From a checkpoint of a small mixture-of-experts model trained on Wikipedia.
Size: 8 layers, width 320, 42.3M parameters.
Experts: 64 SwiGLU neurons an expert, 6 picks a token, a softmax router.
Below are experts of layer 2 (counted from 0) of a mixture-of-experts language model. Rows are named router (the router's row for the expert), gate (a neuron's input weights, with its number), up (a neuron's input weights, with its number) and show model dimensions 80-159. Each number is 128 + 32 x the weight over its row's rms, rounded and kept within 0 to 255. Numbers have three digits each.
After each expert's rows: a language model's description of what the expert responds to. This comes from a sample of Wikipedia text that the model never trained on.

# expert 29
router:153152084150145091171112147148137139139175089085161018092132070082185141132138117152128158168116193165131105158162150104117111115124095152139124161082114092151093125125099153087140129119205145130172179117109137173142140145109099135136129158
gate0:031098105133112147148169147084139196188149088121133120128169172065118084111151137125096122054138109120082136186117174134079117097099084069152179104087085154132122090139177089129133099139114111133113177163185141106088146099123146115112123147
up0:148141164110169150071135124146139186167131072176155165126140079114120108094104154139099166144155135159143114179129118159090119145114093185123130130133144148145148166165074054158141138146078088125155117082157114207130109179120156151173147134
gate1:161139101174084128122085126114104147146077190117092137165158122134205128058113100119126128122129111102146165092155068112133131183088171064129105112122140160169101100144104134178126135071117164146123118104118157145184152084146092165136092087
up1:079153115150139197133135173161101134124126103148088199142168128122156132080111142135195118149094118157161104060099163133117211166138148096140134079141166144120122135101113147133120085113089059150121106151139091045123081138095140103124150111
gate2:093160124121097144150159095084111183142113129169117098112112088125110131177128134122128185078152137081109128161183096170172143112092180094124149166162215102120155173117091146128130148103147149211124095145092119130117182135131143180141104089
up2:138107074145118115096065191085102075062120136081147090215143124094122116101141080180108150138150148140153122127104185118122124089149132139091138063114129134156076163139083104125138164132100196102135103102150117117132102134117157098071098135
gate3:113098160173109153140123123091133170117158114065086054150162110135119089115120134146144155090142075121102128157092138127165131080116164083110187133126119164185165158094194109133115119152096135105124133110163132147101144150063110059079142164
up3:109146060113096180150173143140134138114138093030109140142114131137165091088116190103175129139078172087141143104147129154087074093075079119131152157141108131159127085112158155161104108154185161080120130167123162160159132098094128122062153106
gate4:140096112140120086053117122128133174173163170177099167126159145113115156178170141128123068099090073127193117127158152109109135093139184117122171188147116196196123191104198126129113102145041142144144128113105148113115127083116103113135176118
up4:110123131112112095093088134155107137133154175122132154186143127146171111135132119180059100071131091181101214182144082138150126221081129140153126166140139157183134104125175111158129176094111118078016154096140073156155178128103120063134113117
gate5:127124127068129115181127128141166122159096123142126170157128129107113197102113123130076144128122044147128149130103085117118067192195103162158182081117114094096206122086142080097133138168082168122160136061187171157133159125117115131116171101
up5:148100121170106129119060153087123144161104145099051102142093100121101110116159079134118109121116127147141110092110117182138143110080154168114126095170150157145102099174117137085139158168163123139094072154134157112157129127084129088159090090
gate6:146128088123170114106143091095114135134112062124169101152217135151141121051111128133120124148107117106127140094145111107176084130154103160147134116121133183181122192115093101078105132124071125109116073165119194094129170077108130122134123062
up6:093084077102147189113138151156173077153132149136140121133149081134120188147140130120146113119046133139077084150104149136164105096143168137100203132113138085144147162195146122107110106142094170164150215176103082110080112169151117126141128156
gate7:124109136122090129087095128105161139123126162088099137120164116152110145137128123098100118163143144139157085114089158110127113128157077158124078160100114101152161136147091055044144088169083130076183132153153026157148075098093179149128208183
up7:086127112131133107104071116138138112109117135122080114169059158165079128128096117105125106111141186089127148071072118114147123168165174141160147138146170149136158173106137162115119135112087130072164153105123143159105151116157170167101141141
gate8:083140124091091150081135187129062145136167165172202141095109147111101055157150174064168112156141157105162104065119161143193087158165124166120141157169133173143123105097222051148143058125119067130144150098151113190119228115106131147092117072
up8:170191108119203149161142127126122132076180130079137101078130136110158132129120152209162101147174119095145213138138139155205192182112048121183139133085139136049118164118120093127127135137163064086116145133149090119132148121187151151121122155
gate9:089117149102117110150169149132114127128165070143192088077111124052147129150070142103159157107164099129114107128206137118104130160131094127140148109205117110125127144119147217138184149111136145146178192121139161089139116077170141098110128182
up9:122108160080131123106147088117161090145131124132054127118088125127114146134119147147150161196143115097098176167166123157134039147094122055136129190102084133154119093112118136089141114113114088128122106146148126097126126121090122183106215158
gate10:137194077138139119089131103099126102148178144120106127144080155136093134127151189125167101138083115148117079138101104188131096079175172134142180113151067130119113153164085139212121150143100195135144140129119098132085069132116109162055123141
up10:129127090103152131109122176075162114189139131139121091092103111079176087052160059114141147110071131127076196186164165099099126142108158157080159146025110131141135118123128105090131154147091091117151139125152140136120100152132091069145154131
gate11:097107080125145129153091095124143086097153127087152160136162138113114079072101079158193153120172122121164147069102163127132127142118142129078134155160170133122094121130138093125212155197112125093112111197154113138154100101067103176096139105
up11:116145137100130155134164091118054164141093129126113128095175153108149104164165134181134159105072101178123123162109133121141121171127122090149148090144168184145133168164091156118086087090157096142103133137074149180129125142180084133166145052
gate12:108158138114190169110073118112159103093085101151142125133095113064178112102082123101126099151173149104135105112114123142120088151185126097087133145177120171148122111133095099148176175118143121138119103159161174166091086113098154123135135136
up12:129143083166108138081103123159153112124114119087131141109162084144129125127078094113106150058183150145154116167170126136167165144138114120105131119118198108115124150088111049141124143115061119128071032148153167081145101114140117072110105141
Description: Word-final suffix pieces. Final pieces completing a word after a stem fragment, such as -ory, -ary, -oy, -ike, -let, often before a comma or "of".

# expert 39
router:162139139141202167123146203162139123095165113137210139111055101144104133156138116130104116164080173130121143113150117086112076086149094092132109157129102104158172107153134196117150115115154174163123144134138166133095153086120128141122124182
gate0:102158044104108117166158159152135091117090152152123141140139103101099105097131159094151167099218137155137115139194131081128128131149136130118082193174184143111050175170171114150140181086129138092146118179145109115163079124112168107145106110
up0:114132153206101158103159151138128106143142146142120163125091163123135164162118087111195105091135155113146163173117107143141172121076134111144080154136099109134113107123139120082087096089181151130136144156127147128100152165164101112129142128
gate1:090127167122146141151130148171107124102159093112099141172106163111137141177056148132119142133169052175158151171157107171136127120044174089130062158149125106132132141123090102150184203096125144205109126110142108120078129133127187140094139152
up1:103180093189133094085091185173141105133150125176138160097145140108177092115065131097097189120135097109096162129114118176151138074184182077115141075125158146112112069118075092091115105119109138096131110103114110122073075163082094121092167120
gate2:149126180176154105121035134086125108148162129149125131156099115136154100175103095075112085132189152103132135143123191092096050084164096160114105112124207028146159098128118093145180204122143130142152124152136119123069116141156168125133149130
up2:122113097118111147123120080185097104129123173098190111117109137156201129182153114092114127047080124070149151170107080185098178171065101103151076121127129132110116145100118138091165093144126137100107125072134108137193156190113117115152141142
gate3:085117121140093117157135150115180111074133131092209116152153132177098179151103157159147073217106115112111146097092143210128142120148156141079122115104108174127123075093180122140150154102159144158112120038097178176093079105089177167136104121
up3:117114124192112159057108150155204142131105151133125079142150092156178174140152129153146160153121125088142129147152172178104199128118104172150103130090129142100128093146160037154147149058141128172099114112139099157104087150081171087168182105
gate4:122119108169154165125053108122122154143158127146115096111106137110137165093096155176130117132166160095172142181109132153180135179148141126173069126127190148171112153091143109123123067162164130117084128074092147084154096144170098118179148221
up4:113102122135140104146064071179112057182082155140128122109091146153130122146117127094113150104121134147093086070122130149181122102176104139164101130130127061110028147072118063099162111107164107090116074114137115124144139153081138087101113123
gate5:100120156105114148170048103109118152117081167153183190086147092114122116124068087183118093123198100178126086125067205058162230148177129132160081120121166114154183133148125162073160121110128080109145094189105164121119102120081137124071135104
up5:154129178189086097067136146124142095123102142098185090202124117102180164130146080155103107079142082100194128058134142217131178114153092071128131088083173111148116146204149136117111122112125109088094131175114144133117155095128158143087177119
gate6:166103137038084071109132126147167141105127104138171124078138133161145148173137102077119146046061098111170093170137148098121147162143145140167161151182132068131151219142149101166134060085151193123167135098172122105170143136140113112130127065
up6:070135129158148134131158117119135153120111093147161151084127137158146065088159073074150083185126164133090100095145183056123156151160158086146177156095114146162171115158161148145125133147148134082103111150121145130140103099155092097139099098
gate7:095100185154113172122167154108108137110183154081130143156112161132118116164183094116136138124149170066120097135131086118137096094116124114084086086129060131128119153161178104116122065143129103053153152124130120146145203132148096111160124115
up7:101144070080161133109122155109126123107084169142110125063052132125125178171127096163179184091139101147139146162115117067126139150123104137174128146140175136140140136139124143110046131131084111120164139121180092163099157197123118130067195193
gate8:137086128133131093126095169113103143143105082108165127124103094138105111150150144116104113112157135162101072192104145108142174056084168137183119129120138146133143136155208150123083117127157087183107126119199167191152136140202171114120089170
up8:107145039117205122166108122127077117095106107122118188113093140072121136158078147145100194126111111102163159195132134113086152128124121136150138098101166143153151151131082133133125130127094175138077118133140159167159090121132156121138138180
gate9:168102126117131139126127165138146145146103191078169136116102150177164117144130100133141128143132145154172120146175115135139086087126054120162148064093096083158141200131100212138099116115138128124109089164091156129195131120166180151143161120
up9:121136127187108135118094114171152052108141101157166126108168085070153151122099159131096144146107139075158138116099136150134222115105151110086116160194119146105155118150094075151166125141106076150125120114189109142130109096134087145135056066
gate10:119057132153080119113087111134136194109116082081136124160130133211064163198156107111137089119142094136108121105121144165143152123140076082180121059133151155168110084142104142201167107071130165164114110103111127109102083107086126132194120129
up10:154097156148066163127111087105162140131092153186134092108116145137095162168121092175120100142155085102131122083108125153143127229169091132115125129131151185134162089093123116156097130114083105173164132113135126109103059178135148118134112109
gate11:074211132160131145134136186104108171086144120141129183098102176111105131127153176110112203143129093136098108096118118112138091174091122131125093111105127087050144167061129132149134123216095066067149073101154119148111110133112197173150164187
up11:185050080152171127128129059156148104137110111151127099144197124129152066103122097137097093126149109169171163181143147118063141112191137126134178138155148141155170113174132107150164132068097108137117145148106107079143106186126180115063092111
gate12:140089124143164201099138079157152181164161181187139142117131122086130105141133122168125150146111180130120100164174152183158134099114182144111186178175150170124180144124155125130160154113131119145130127126161182112106105166134175125184131119
up12:091172120114171105082119083093166115170089095061102105092132168199147147128158115121113102106087168082129100104220142074162071144112111198177107120168048069133171159112140118108117131166136084124146195110072172182142138141140145114159115143
Description: Partitive and quantity of. The word "of" after quantity or part nouns, plus quantifiers like all, some, many, and suffixes -al, -ial, as in "plenty of water".

# expert 33
router:163153195099156091134178188157145121185179149113188146112117075162103112149115118110105135151083191168108101074123158100144132148123149105074130164142096140131158111210106132159185100153103121146116138120170087131080147156150141161083148151
gate0:136151095082172124140077136109109090107096136157196127091120156172093149130131150155163103179187124141136150092190121070138093144114115092089106212136165080102091090096103136150099117087090116138130106159117081155119176083166114162143123082
up0:112119131095082108147087145141146135164190114106113121162166076118096136102106132111095144155141085188091137111151160140160171101161146129164151108146127115070159081083127094092141121123128110169121085154100111121091147139166085155127197127
gate1:160121146090153136164116149097105162151174150072127137119150113081149135131119140119094073116126106147067148144186145085056155107160119124127145157186105127164115143138139169151131133136093132121110120125191069099088149146135109106098115148
up1:206190118135171178106179182103173160152101137117151116102165075114147206146127092147093090124106143108102126129160121044044148154167076113110158152103121149185124131094138149112177157149158114142087129115169094090137133161151154149163091138
gate2:163169111170131154104083181179091112110160050158102093123128170178140104164087131096125116166073149109093142176118136110096087147129113109135124129103130089166130158103167167047132112176097130127146151167068184129064138138150090070167132126
up2:109160142130127106119152097141058134137104145155137126135136122160136095161068170175160075119093128140097096183162118135104165119177084133129208072092158132088118073153143120104112160103106149110173147212151171170094089099073159114110136100
gate3:162084151116119092108152091074133098152151159109144143093158099192084102127148103154146154105069056131116094195121103138136089151154094137096119116126165162126159051142119090139119091180151125144140089147134103085134173164144117139088139160
up3:087154157167105177119180169121081123143114112116198136123164074141138164097138151083104129145147145132091121160144172128143067206062134189146058148136051144165131097096136107221096104165163160089190111090143111100075103112154198139156133102
gate4:108073053152069122128131140162117125130072147075155136136132134167146098185153131118064101174135144125130088157166093117130166111105105104114137149163135149176124120102136075105157114063106181114175091120147162124130165098172112154161152126
up4:142163117162175157170130112108191117197083142147142075147172117145161104130105092130118101163126139141140126131150143076121105129072136143171103078127159128052144143110167042155110148134083123156188148098165121156088065109162115160109155138
gate5:124184126158129144051159138132166109102126134172205174099111182105103090136107152141150111091094111162107101166147086061174142151170068074137179098160119178097210101166171114114125176148089150105169149050149100158077182124128079136149121115
up5:119171072111160134142155165128157117186144139104077115155094159120110163153112162153156096172184114217124209116107165066173167127115163099092202117146134095067134165164124125144085159149042154145153071119134108129114158093085170144106128112
gate6:174091090133169083135088122143102102081168102153044080091132095135191095142121078091142067162118163123143137108103126143079169074122144087101121085135183114130159169114180075106126138129156124112103171090154150144100145134144076225147173110
up6:172134155123146136126130123094146129165123101109175167203115141161146141173123154144119130114112089104164091177112152117086113148148112113175140124126151135122169124118143142156136092182115121096090156072065139117108119109151089081107082115
gate7:064008151120128075084101079156165124115187126105167153138123122141138131152115148118197188161175137120172093095158138131146123132140134100105104174077150085097142147176104070077140129141138160149103153111111115107087107130104130089154133110
up7:140122175102102069105147097134181092115101157128144128182193060120103139122123142145181170190207142128183085066121195184143135135194114140079119131127143071092109117141128089132097160109139178140139079127135177124090122106147117152070148128
gate8:105109170105118085158057102096152102126164153157113102105108138154160160109177195067132130136052086118148062154060104136090095098131154114092164152171153093124130094129162192098169105104131175136129125081116107193077168153173149138132108107
up8:055090137119137133184210182106125144094185159149088075109143108179165119145118149139082175108126147157160146147130110085078124126060177150074103062189117119126095125062100098147121098166142121150147139124077175147086185123094099129128094139
gate9:145210138126073159141098138115100099156130126073104119110123193177131076120120113139151137138152124167106091127129145126150089091136190136162186135124116120126154127134120164137161164155115136093177122085130155164104130162162108087096101159
up9:122155130131088117186140189159129102097121134155084184171121113147109110079132181174126187116173120113190070181128139139142137163074104160111122142150115129093103182062112119138146118138123084196102145097097157113119170121163123125136140089
gate10:097108126082161138095161101155153109145084161190143110169104122150134114122151097119127131175104169123110131161139142166119131108092181122171141149104137108133164152133159131193045050143105209122146140153156079173146126087090088162173121127
up10:088145132147085154092138113066115069167120131069184128069106076177128103097109122155106121152158147141086129182158130089101107134102102128123087082106116135119125145102141127088127094121099154141095117075168074177167063159112175098134187161
gate11:107125123097107095150122172141116145172106084117197163165151148138124146109183118145117126169135172141156127100123087088157133114139113101093126139075072150125107110128071140131197146113116122147158119092176123154175131129082057169148182075
up11:052097123127081108131106108145134132035112134084118150137084109147176080201125093135136170122176131122091085091137068160113138129142103145127136131117133103096154121131097063075194177140107101149149123180159094099125073130055122161160160130
gate12:077139128126106083077139124162136126139174072130120142170136110165173136092133132191111155103179109155076150166167121118128076175122149154163136096069109167122171166101143152173202198123142101163124116145153129117121121141158133103137118152
up12:108093155126186138111130172161148152137156072178093150080123147120087174095173109132141159116146129156144127102064102105132144100146077173181133153123083098109193167066105180129090148133161164108138120062127122156155191156136100166144173075
Description: Institutional name words. The word "of" and adjectives within official names of organizations and titles, like University of Split, Secretary-General of, National, American, World.

# expert 15
router:164116080129148105149103097085134163122053159125132194137129133141165152131127108120147156121140113084098167073137176120156176141107124102081129199169106146119154118157152141089088101155122116164110072140114138080216074063173158106151132140
gate0:098070167118121077070142140101085135160076158132104124085101140101159122098144147106153186122148146135148132124082166128112092167135111152119112226149173146056145162137193105142090175119080130099136095090205117121116085130135160141115146117
up0:114176181103152136137092090188072066111156107126160090136129163149109096166083092077097103110118117136139141123133152189122160195114110150183170137215150067121159123136075137162125141151131171107097142102116089133125107091087116176145172086
gate1:141173101115139095093142150088117140115143172189063157084157102110094145071096164056152138078183114120107150080149171139140108083091129141166118115180125101140159158071111117176117189117099186108130211156170133095122130098112116093158131144
up1:190113105169144160109068131166144068076078116227101141174087143125108142072154153167133113109118054100113094119170139119170108137142164122102086133140103115107129119146135183101080097162129006125137120181068073120137144145146129144096150139
gate2:124115172144154127122123139131120160132181155166141066175107171158130151069138150117111081063158107129127134128070096110119135103101138114110149127124241141131138172134170096173159191155141142118107174183134094108182120110078161135122116156
up2:064130047111129101127104156109150147118149125113118147179138103135138146112168183080136144139092133127139115099076149180153140098172147105127109085139124131092142094139089133186087117131138178107096120193111124132135105105106091145138157089
gate3:163136155133130114121183150065126175176119113150161083173075158159126115125150148134114176076123144074109074121079137090086150134104071121168127112094132203147160204114156110107160119145074100137101101137133047141135122125116103100084201127
up3:102108132147095100159093147141095078160128118111099129092110149105080130108119094188180115179116131170180163078162127125167120154079143135153148089126125129165093108107144146126131144117092136135144149143137163095138137132115095107156133080
gate4:128105088115115104144156092100125104132173141115101042075122163155134127125097136136149132189100158166079195089116125137080138090081100130113160106137115084191160088178148155136158116101148166109111134121101158135110190127136123184190078164
up4:112124124112137183180168119153105143127058149151119165120161133141166121102125121113134140212158135157109126123099107131137137119168126157131120113187172156063141093054078105135157143078191089074157108151139111146167111135141101116114090133
gate5:069135100123167197149164127129137103121135138128085159127161104146125129101101163102130130147138134090161125116137156119166111092140109153157155124172135105048129123159138103179135129072137132143123106120091142165141175140090107136095108123
up5:106132100144152141118149147127124151100170097045168131111191127119186097152157173080127170104183126163147162096172169164125127101140085167140136107102094131141141111168125126130097208107182096121132126142163144156147138097078195111099164154
gate6:109172041115118127109005118141141097113133137119158110090118114116155128086120086134151105097152173111137127105107165083090062130165160148142126173111069146135147195113098074138105163168066111080112164114138190127126115111088091143174149166
up6:085136124151121089114056196151083184104112147091105161148132141138111185119138140166111112133174123145128131115126115162130079091182089143094157161162117136142190128148092154088100141132122108136095170169088146112136099108078067125132080184
gate7:145117129119070125173127143104112064097120138114174108149108152137157136174102152065105123150129106101092140141150135176045120115172083155117104119138134138159181141176136114136109153068123151148112127156126131156124092076105189107109220118
up7:177141108111148122079082152103204144134135146184125104117121108122101091085089125178147166132132132138147158090140074111196104165143149146163169167089126164129135169134178087153141124159101092123099183131148098140126141148139086122104104121
gate8:108179111108158193097131108117132202131189098107094171165168153075116111165189106118074127048111102143138114153147117113120124131113128111099066146131106139159133162163196047048105126099091102136121190116102089163115133150157111149130147120
up8:151126108156139147130098065108184140116121119127119133093149146140105137077096096111103113158097156146121131036149104114109143072125132118145134176140121074177094138145124156126130126132148139195138108148070136104116171078146093129133157134
gate9:176109085126106173145197180159107147085077128205127167169125138083117150168133168141105139132092175133092074148111133092106148154081098069071115142140158091142173131143108181161182106096123149100120088140120097133120145170104082123180107107
up9:127140182181157119183107134137210126149155094179127129110159132134120105140192139149081111135120144128090142149156132126136148127111154103130130107131152118067095112102135139130173103139196074086101143144142107130137118111163136114127089132
gate10:089156134091108100167123147125048150115119167079150103161169095102138096140112177105131122156080106153089132147090120122093102101112109144121147152128131088083139133143113166255125156129111140100121098154149135171162098192146132187134112142
up10:087125129186151144174115121166100169161163105145105114147140095093182139116086169160173124162183163147183139104111148145089153076186155126133114076123152131128087144092087107132096161088127065077136161149124140132082126140122160117170153198
gate11:130137127155154109128124182104146084130168173062135098172120103137115152084115159202060167123105113087129090073128121174118115158146180129170153133173115124140149111114145146170177074149095157164117113105163136120150135153151134118095049096
up11:154132113154083088190177114132086153176109135121073117195124098101158129118125153090102125089160143152077137085034149112150093097131147149120133185094130111125169121166143155103057087140156105150088133149157138153131144132195148134106151086
gate12:199175157156172103113110105139113114095141150140125117145133139077125149094095085160136142166144178115121168080128144112138171145139069063150189082158087042161122118089165105147153153087082091075150160125147103090128140123131125112126163106
up12:122156134094197141092097128113097110108175107201156124121134187129162132103135138122175102113216115161142152083105176152116043177116116112153118154113150141157179131136050093110096193088111084092182120152143135126114152152095157090170107157
Description: Name-internal word pieces. Consonant-heavy pieces inside foreign or unusual names and CJK text, like Mauboy, McMullen, Mogachi, Marcílio, Collins, biblique.

# expert 58
router:138117096141151142075198122140130085151102139157085154187079150106142141167144125136116101164133189078171095122113180186119131117114159122092137178143118156132079140127187110155137154055136124075110095115153089075116142137191165109146100165
gate0:141141183170156133160148154086054132121136147209184101117131075091160156131154192142115141124126116165082134125130141188132100163199111142145108150185116156114093110126155111148143161116071162189126051114109085082114121132162184114150139166
up0:105130119198116147185122083071101157169147208123094103095070136105134118139102166147181172098154149186155132151108091099115139176058079150096120147144226070128143102113098178123089144141087072103087170097139114142132135168189195109123160101
gate1:135101089114173150171154099105136126132113104139125141090176084135153117143124156132221151099142151126068140124186126111095126179127140150091166135178177111135155137119165118088124143100151108096088079141109123180096163096147122108160172155
up1:136152080108180105107147150155097147181172107102131083087134157108171108148114097155187120113167082127158174128139155125089110124114102094065137115134158150120075130053105145145133168082156124101143134161159037173076144106126175151145087117
gate2:158138120115137157109153112132119165162127131099116103138139172124144137150115101170130115117110104084084069146162173175096123144156142117148130127151240101112102129164178057127125223144134129126091137178136100085117112149203096193144152131
up2:187146121128174153111160102128125189069142108131084129097099148108122160161140140190157100156134093115127138118162189140127162179117083127151074101130115076169119154136137085108151094107169125141101151165110062157157150124200153152085191168
gate3:192131150112108090165218127128169164107153162125105141149092140033179125110090146153140135176114094136143165108064137142123118184117108115086108086081181189149162094178085073156116079089152113145095111137121135096144154192108153074126118133
up3:113148108103145086172189129113169117121135147105093136150068115102148121143101155138119177149125147182137174126080108164124143110152142202096170111117138123133164114156156113149149105109190110120097121163046153163172115225135155145115147131
gate4:084166106148063182143162125135173133119113106122208195138140125210129129153144123147110103111143166126096112166093160137090114148151088131137091143110172162255169106097131117136156066134119129153151102088143153083111180060126101083111144078
up4:088122162106104104131165052099107170097121099145164124117116156152128096127160109091083125117155141124090159183157085133077133126153149155139143122096155087157138139133153109081157080122140126178112109100107107135096075133079143147126078181
gate5:169130112127182146107138095116127130098139130113133084084167140118097083079143150094150120138173114166163170133134166132122172141130108119087137102122161088117187096149128106135139161115126137107134180189151127157141135122121132162146125159
up5:176184081157167089102110114161151097111149133142162112213148156126113125068083160170170153114124094144192119138110130120121105116133119151113113103081126060115166149133166144159141148125143185084134154099160133112157137146130114130125104135
gate6:073156097110098126132109077161089076144138074080136172121146175108103125046095158114074157174131129118119136083187115112095063205157109063174115134104080168129105183136138104108111079186119158149046128067113129142081081076102111118146150154
up6:165139117085134097107131122137137136115169147135186169104132136065100108110088153093102181139153196157141103183155173096084167149056140168154128091156134079130145129094093139120111153126086138149120131148148168101109141131075139101098137061
gate7:152137078140134137128142093098079131096120146120118081139134166130100083083055099135100132182172127123062148145110154093131117165104115178102165135118134107141087135227160153119086183108070138178160081107116122100138134104119124136128108104
up7:055077164095145097148183175182196120146119061111147175115129094117159098152105093124193129083215139121155141125108138135215139108092133125111104123124159149151126094131143149112133058094174184108097145111162185132172140121083121127107062131
gate8:160116112090093132182138140144150138076119087135080128113144160157141133121094126150146130072140116151111148180159122147175151095144155132154168091075154101098089112148160099122135126131177137106124119125172162118106146133020106136141076162
up8:142079153126100123121144104188135107120166136137120120118114143199134104148154165122102107125097075161123142149103094118127151133047097115106147163116145129110115161141069105139126080129129096126119109077149067090105144168209065084102125118
gate9:171143162159057166166129129173110169169145150116117125145132133117137135093135174077088117122179102150060115073096123102116087079139191132090107105092115078089201101168123213130137152139097196148100145162091202160118094106110143088137133087
up9:099123142121098147068083083137185160140161116129108133131163057087150166109178126145152162123176186096144167109200123118070113165166098103161175107145112080161104076167109097058122134104144129147131087171147162114134171111091194154114135036
gate10:142144160086139097095196089122150110135124152116105167072113107097086129135132178143117149110117149074104175135191115141113135156156212152162132165142165146141079096113078119200123104098100129119200158175198196128110127129160105124181144157
up10:142072166153182141147141162160082171108137137159123134117130110034126122151080108106216184113172135133133138137134093132120096143171129177107119104133144102092106163130115057161086137103164104139123103179159084123126099152066129113224086119
gate11:165123094112122088119126136098120133110115166133103141092118133071092096139109110072180086134086159119181103146101105087124066074175173165142092179169073052139121114118145146185197142108165146106103182087171106163110132101132127130075105074
up11:163112156138108113075139128151136118118181179093077131081137130166101124134144161098143131065200105133168100091139138107149193108107120159151147131148122130101101084144139118165165151131162129155090086151089139069131124155133202164104174086
gate12:147093142097185126078121146117110221125111076145130132066105148153112139157147116151159143113154045098094122106105194065097079137175173028104163123195099116072118089132137098085126209089101075127101107162136131117127116112061124098145102167
up12:136131091137150120141188164143128128143158131123122152061182128194139089125184137146080175147108198137156052173103162197136093132152134158157098111143092131078146136095177164156113130138148130154139162130154164100101159115180116116099123183
Description: Pieces after S. Word pieces and periods following an initial S or s and name starts like Mc, San, Bar: Sibelius, Suzuki, McLaren.

# expert 63
router:174107152177232136109153158115109101110161147112146059107126105106144121133083148059071159170085116152173103103073103110083107109123091145101113113141117095102168084109104128192124121124116195124136163139148127149140142144112098230074143155
gate0:121130082128100208107077105046118131065144099098175147080110155128140117153149158144106109085152160133071135120151128148169155113122116145159177151090143117110082120148092111133087092166107120141128152165134136149154075190120115148121129137
up0:145195150159101165099089089145157131112084085133144191143072106106107133108123110104082083096147136140089148102126117132141180122086143085155164087159102092084102080168097176145138060118108145146103167131149110081131111171135147128186113091
gate1:150118112119154149115136080073194072152164167062135134107146103150160157147127114124137101164132127131081126120158135127173081149107114100141116119154161120096130184086090112136104113136095102123189134145086102187171084157095189178083112090
up1:144146159109134055148174188110119132152135100134061135149008115103170165153143135110129196168148155137192146140154153172134081106020131130140109083141135097119157171167068099142152121114126171115204181111137120130173109106090095153155109168
gate2:170132142079136086062106144179135124084135156129138164131156110136138106136052146103129173094133113089085079100116111098107148160103143090089123155135175137126102123129098101129137153152169144105080118168068119135122124155120061113081120194
up2:105075193137081104099123081121097113144155122118175110094159057134123131132109154116125122153120095118136137217110119156083126072161123109111125155138099104132144124110170172092090132117107093122179055144168113180120164093114169119045155123
gate3:086142127134166130116085104157104126096121157117126180139097141148173154125189123078143146079121126026120093112101112165082075149142134076091118152122078178083197142071154108072157100122124118102146171142153150198133138162202149105139136116
up3:133130190082141129128135135107076109079083137139112165128111101167134168123142132094118138150121129048126097097133143110112081108161077137079146156110120118051192127079140120057115124110102167080157177079152174142119128129164157069107163138
gate4:149091122109144102167085161150111086131101109097130189153128160153179151171121148170082075107114123100152134147107119146109156084133106131152153171169124110168190102125144212071141152158115145041167095105107188094141128102120125093138081121
up4:089068165124092104131085081201109160088154138081090125114142082147097090072140106086155127141220117175110085054098115099108118185144099141126119136106116142087088168123168095150156130117113121139108127167143103154113138185152139191134165128
gate5:169072159153106053115136124161168113158137105178105159109162151149112144146187139126140145089109114165157132207163119135128110103147074108075120179193184136170240098140087098122129133151106084086162120128116105136149147142142024151115122099
up5:122150077119162135118092162129132161078111112150131123139129117127143171150091131115214099147118119059110187111144173147099145139132171190176127090107107185157098160090158066121136121087151107112082146091103146178167141160126159110152113171
gate6:120138088118157131135215148105164113111065089155093112152143179170147109100084118137164138132121116131071073156183139221111090142162118166086189164133118110111125181122069131157122146187165164129147117132125142112091047187126137102143120078
up6:151147123134120162107150101122124144122152148108121111101124159169141145115142143113172082191150187113165127110084072133134095133171118153069113169135160114180127125069133145082183076142114106104173135156081144086162163107126155123078143083
gate7:128111162176138102113085154065150159146114150181108144139175173147108073143111077119117100113110169094147128140154149124100146123165088123117080068107092140063096079133145108132114203093159170122128146113183125150152111154093150160131153161
up7:153121137107175153115139180143141137115106137075135168137089127114132095142153114158147093126068135157068112144118115159174109134118171102137136159205119154133147144125156150113149148128076108069107143129108067106120073131097165176170145157
gate8:117129074068097189149087094128107100093131176177114155113097124158119123112120135104105063140143112119140132214127137120150097153112134142118158109163144144074092140134141104072112137169197141110117172134052146145076092149142091079149142172
up8:162079158165113103133129181130135120132150104127127096167121151133103127126106101134131162072145142140125126175093135147101135127102183098050134155112154081096109125145176145159133105112167169146178116091143130096083167139112093160129078094
gate9:168095166148130122116138119152156138087084104124121164157162135139147143149088075134129103140147139116119152147098153107149069154180187087122127111090028168144152112140093175169112147108120072116147145099110116118116100124182154117040108110
up9:148128117106117139096094110148134133107127115169095216117117179093121149191104119091110142119084133093073130176100132094082107139157184131185094054127043115135160205121119146128111134038168158099164127137122131101080131090216125107106107147
gate10:123094129185101148120129057133127149096100102150136095095128141065094062117079184085134129114163091124112120098121114152135173111135111148122081152102176117067124151112098104123106164157125142090131108084145127165182138077162170155155126119
up10:114117116079114137081136066095070157165087097075137110121087111157109075106136067090143095188149065136064046130168161147175125181070114153091110090180133073064129150141099160104117101101163104108115133186144123121061185122120108153138085149
gate11:136098143076153103117146123103103117107127125133122125137190157116214130067114107074110080142090132098155095145112168082169071131074099119104123146115135136130143111089121137182117082178111123158131127145205105105160071093131117143170151107
up11:139188119084144136145222136116131129145170148107108106154185147105087107158102123144110108119095154124092049097113130071093184130077134082100157159103144160092069143115130135106105120128090090137111110173123115119094155156098115118093121122
gate12:112132139107114143085126137185160130110126127134142113084199151133139171105131146124086105105122078113151145138129188125134061133154109175115101132168128136165145131088099092112121184139204139121108106112116118149149148168100148083174157182
up12:125132137086151166165068113071119157122098139121147103125144100159101117116135121129146136138163129130049080150138174104155102148109122178129110141186143152120148141156128161113160182143169097136125134119170150124087184111170089181121152131
Description: Prepositions in titles and tables. Prepositions, especially of, from, during, inside titles of albums, films and episodes or table cells, as in "Adventures of", "Tales from".